config.toml
n_layer = 8
d_shared_expert = 0
vocab_size = 8192
norm = "rmsnorm"
norm_place = "pre"
norm_eps = 1e-05
lr_head = 0.0179
Below are experts of layer 5 (counted from 0) of a mixture-of-experts language model. Rows are named router (the router's row for the expert) and show model dimensions 96-191. Each number is 128 + 24 x the weight over its row's rms, rounded and kept within 0 to 255. Numbers have three digits each.
Before each expert's rows: "comes before" lists some tokens at least twice as common just after its tokens as in all text. This comes from a sample of Wikipedia text that the model never trained on. Tokens count by the router's weight.

# expert 7
comes before: "- ", "| ", "The ", "In ", "==", "He "
router:161098149194157090112145106091136119119124131101143123124094142157121076138087130118169147098078099102141091126128140097127152135115110119158100135115120115132126179146088140163153099110139112112146150115128078112126149109125146097143114019120135182158162134136138081111139157141131125125

# expert 6
comes before: ", ", "\n", ". ", "-", "'", "."
router:145093174151137135114158097093151128151143127106114111114140109170140127132100159123125152106067134094129067132128098100123129141098121092119131143120114116108117125157093125159144123130131099149145143099144122143149155093140103096126111035103103125163163102162145094130125129144091136108

# expert 26
comes before: "the ", "of ", "a ", "well ", "\"", "an "
router:134106151163138128127155101092112154131146121135139139118103161164151107155126132118136150098085119100148068123114107099081130135108121104165112122107102107096100164136082113155106117131160104100147151097162084127140171132138125120148121088115142136157134134149163083122150152152164123103

# expert 3
comes before: " ", "0 ", "1", "1 ", "— ", "2 "
router:148135090190145136099142122137112122147136121114127128126132104141138121131101123144155132096098124097137110123124132080126139137096096062178129125155123107121130147164087147140104130179162118126168152083113116150127179095127153096157127082125106109180125103141149090100143144128118138112

# expert 13
comes before: "to ", "in ", "by ", "the ", "as ", "a "
router:173116205171137143135170104148122131149130127134153133106147137158130099152109158143146155118127106099144056118079137105134119144091104117196133161122106123136145170132070147155122104114129099114123146095140089146141165101124184118129118122120122182158165101151141096126103113134122111113

# expert 19
comes before: "| ", "\"", "201", " ", "200", "    "
router:157105142194139094114127089132137129158111160130123136119130125157152094147109110112137132107107109098145055123123117095127145136103108065167120139151120125140123166157073140156092120146129124119131142120156109135154152125137129120150107108115119184144180117140146090110147113132142125114

# expert 21
comes before: ", ", ". ", ".", "\n", "\n\n", ": "
router:155112167128143114133110100142145138144121125116128122124107141152155137122107143144164136100085115087135098134123111096114128132102088087149136131140093097105120158162124159151118117152155113122155156147129122162150164086119161110151127080146109120156157105143143104090153152130151121114

# expert 31
comes before: "of ", "in ", "was ", "to ", "and ", "is "
router:141111215136147105131142108117128125146120145096138153122172132120120085138100171104135122122132106099154096131100107108088120131093112110159132121144123076123129134136048150171152143105141097137145156100140128137138175129122142133136107115128115201145148128160147091096142135123125128110

# expert 11
comes before: "0", "9", "8", "5", "6", "7"
router:148120135180115114115155099121127140151122137109153141109119126143153098150099150116159154107075112072120082117124123097112133133117122062179115135132083101113105127157133149120111155168157088120125141129132108110149181097143152082157117071139123148176155118135154104095175153144114130138

# expert 18
comes before: "\n", "\n\n", "- ", "000 ", "See ", "00 "
router:160108129202149144143165106098130124124120137123110125144127121146138103132090173148139117104098113106138083152137129114116145152099108077122124138149077106135115137176124175133124126148151125139117122125133084153126161105141156074139144039124092163154172113153127106100156126117131127095

# expert 27
comes before: "| ", "|", "(", "N ", "– ", "/ "
router:144129150204132106104124107110128149148104117122132159152121099146126099117104097130134134091109102097140089131098106120121135105097105080170123147112098086134105147146098159118090110141158116147145153150134111149129191124122134076136135127127124191177172099162147084089129112146146120121

# expert 30
comes before: ".", ": ", ", ", "–", ",", "\n"
router:133100142190135137093138071144111122156130161134117167116107109129166119119083162137132141115076090100146096091115121110134122159124115075139109136157088105125122150150120147164123114178123143147130126164136100130151159091101107102131123053129136157179158080140148118110156158099132104107

# expert 8
comes before: "| ", "|", "\n", "0 ", " ", "."
router:153114148191128115113171099153128141149122142132120153141119120134137148154119146135132139094096099088146100137101113090100110153123101052173134131150097108129103145167102142130103129161135137100128179134130093157167190111134151119118116102133130175170145111139167085126135109128125119134

# expert 1
comes before: "the ", "a ", "his ", "be ", "an ", "their "
router:144107177137151135137149086112119119128114138098121136107141127127149100137088137148118175095145146081151083124112148100113129125119102092152113118134068103092117159161065138139116140131141108136126128130156077135158185087129151089135115112149120199152146123150143107110144130120140128115

# expert 17
comes before: "| ", "(", "and ", "was ", "=", "is "
router:154116176161148131118138146124130123155096120097137104116141164124117087132068140138135136114090123108136088114158108098121167149090131104181116153143082098147093141112090175165092123095162091095146147124171098135153139107111144135159129132095117175164163129139131082127138132140112121142

# expert 10
comes before: "of ", "in ", "and ", "(", "for ", "was "
router:159107193170132122112139101104138123141124125113136142138148121116121105124088161123147133115111079111141099117114105095099133170085091100150115136107100103140137160151084156158101133104141116113117131090161119118122187100133161134147116111122119213157132108128129077106125144138133104128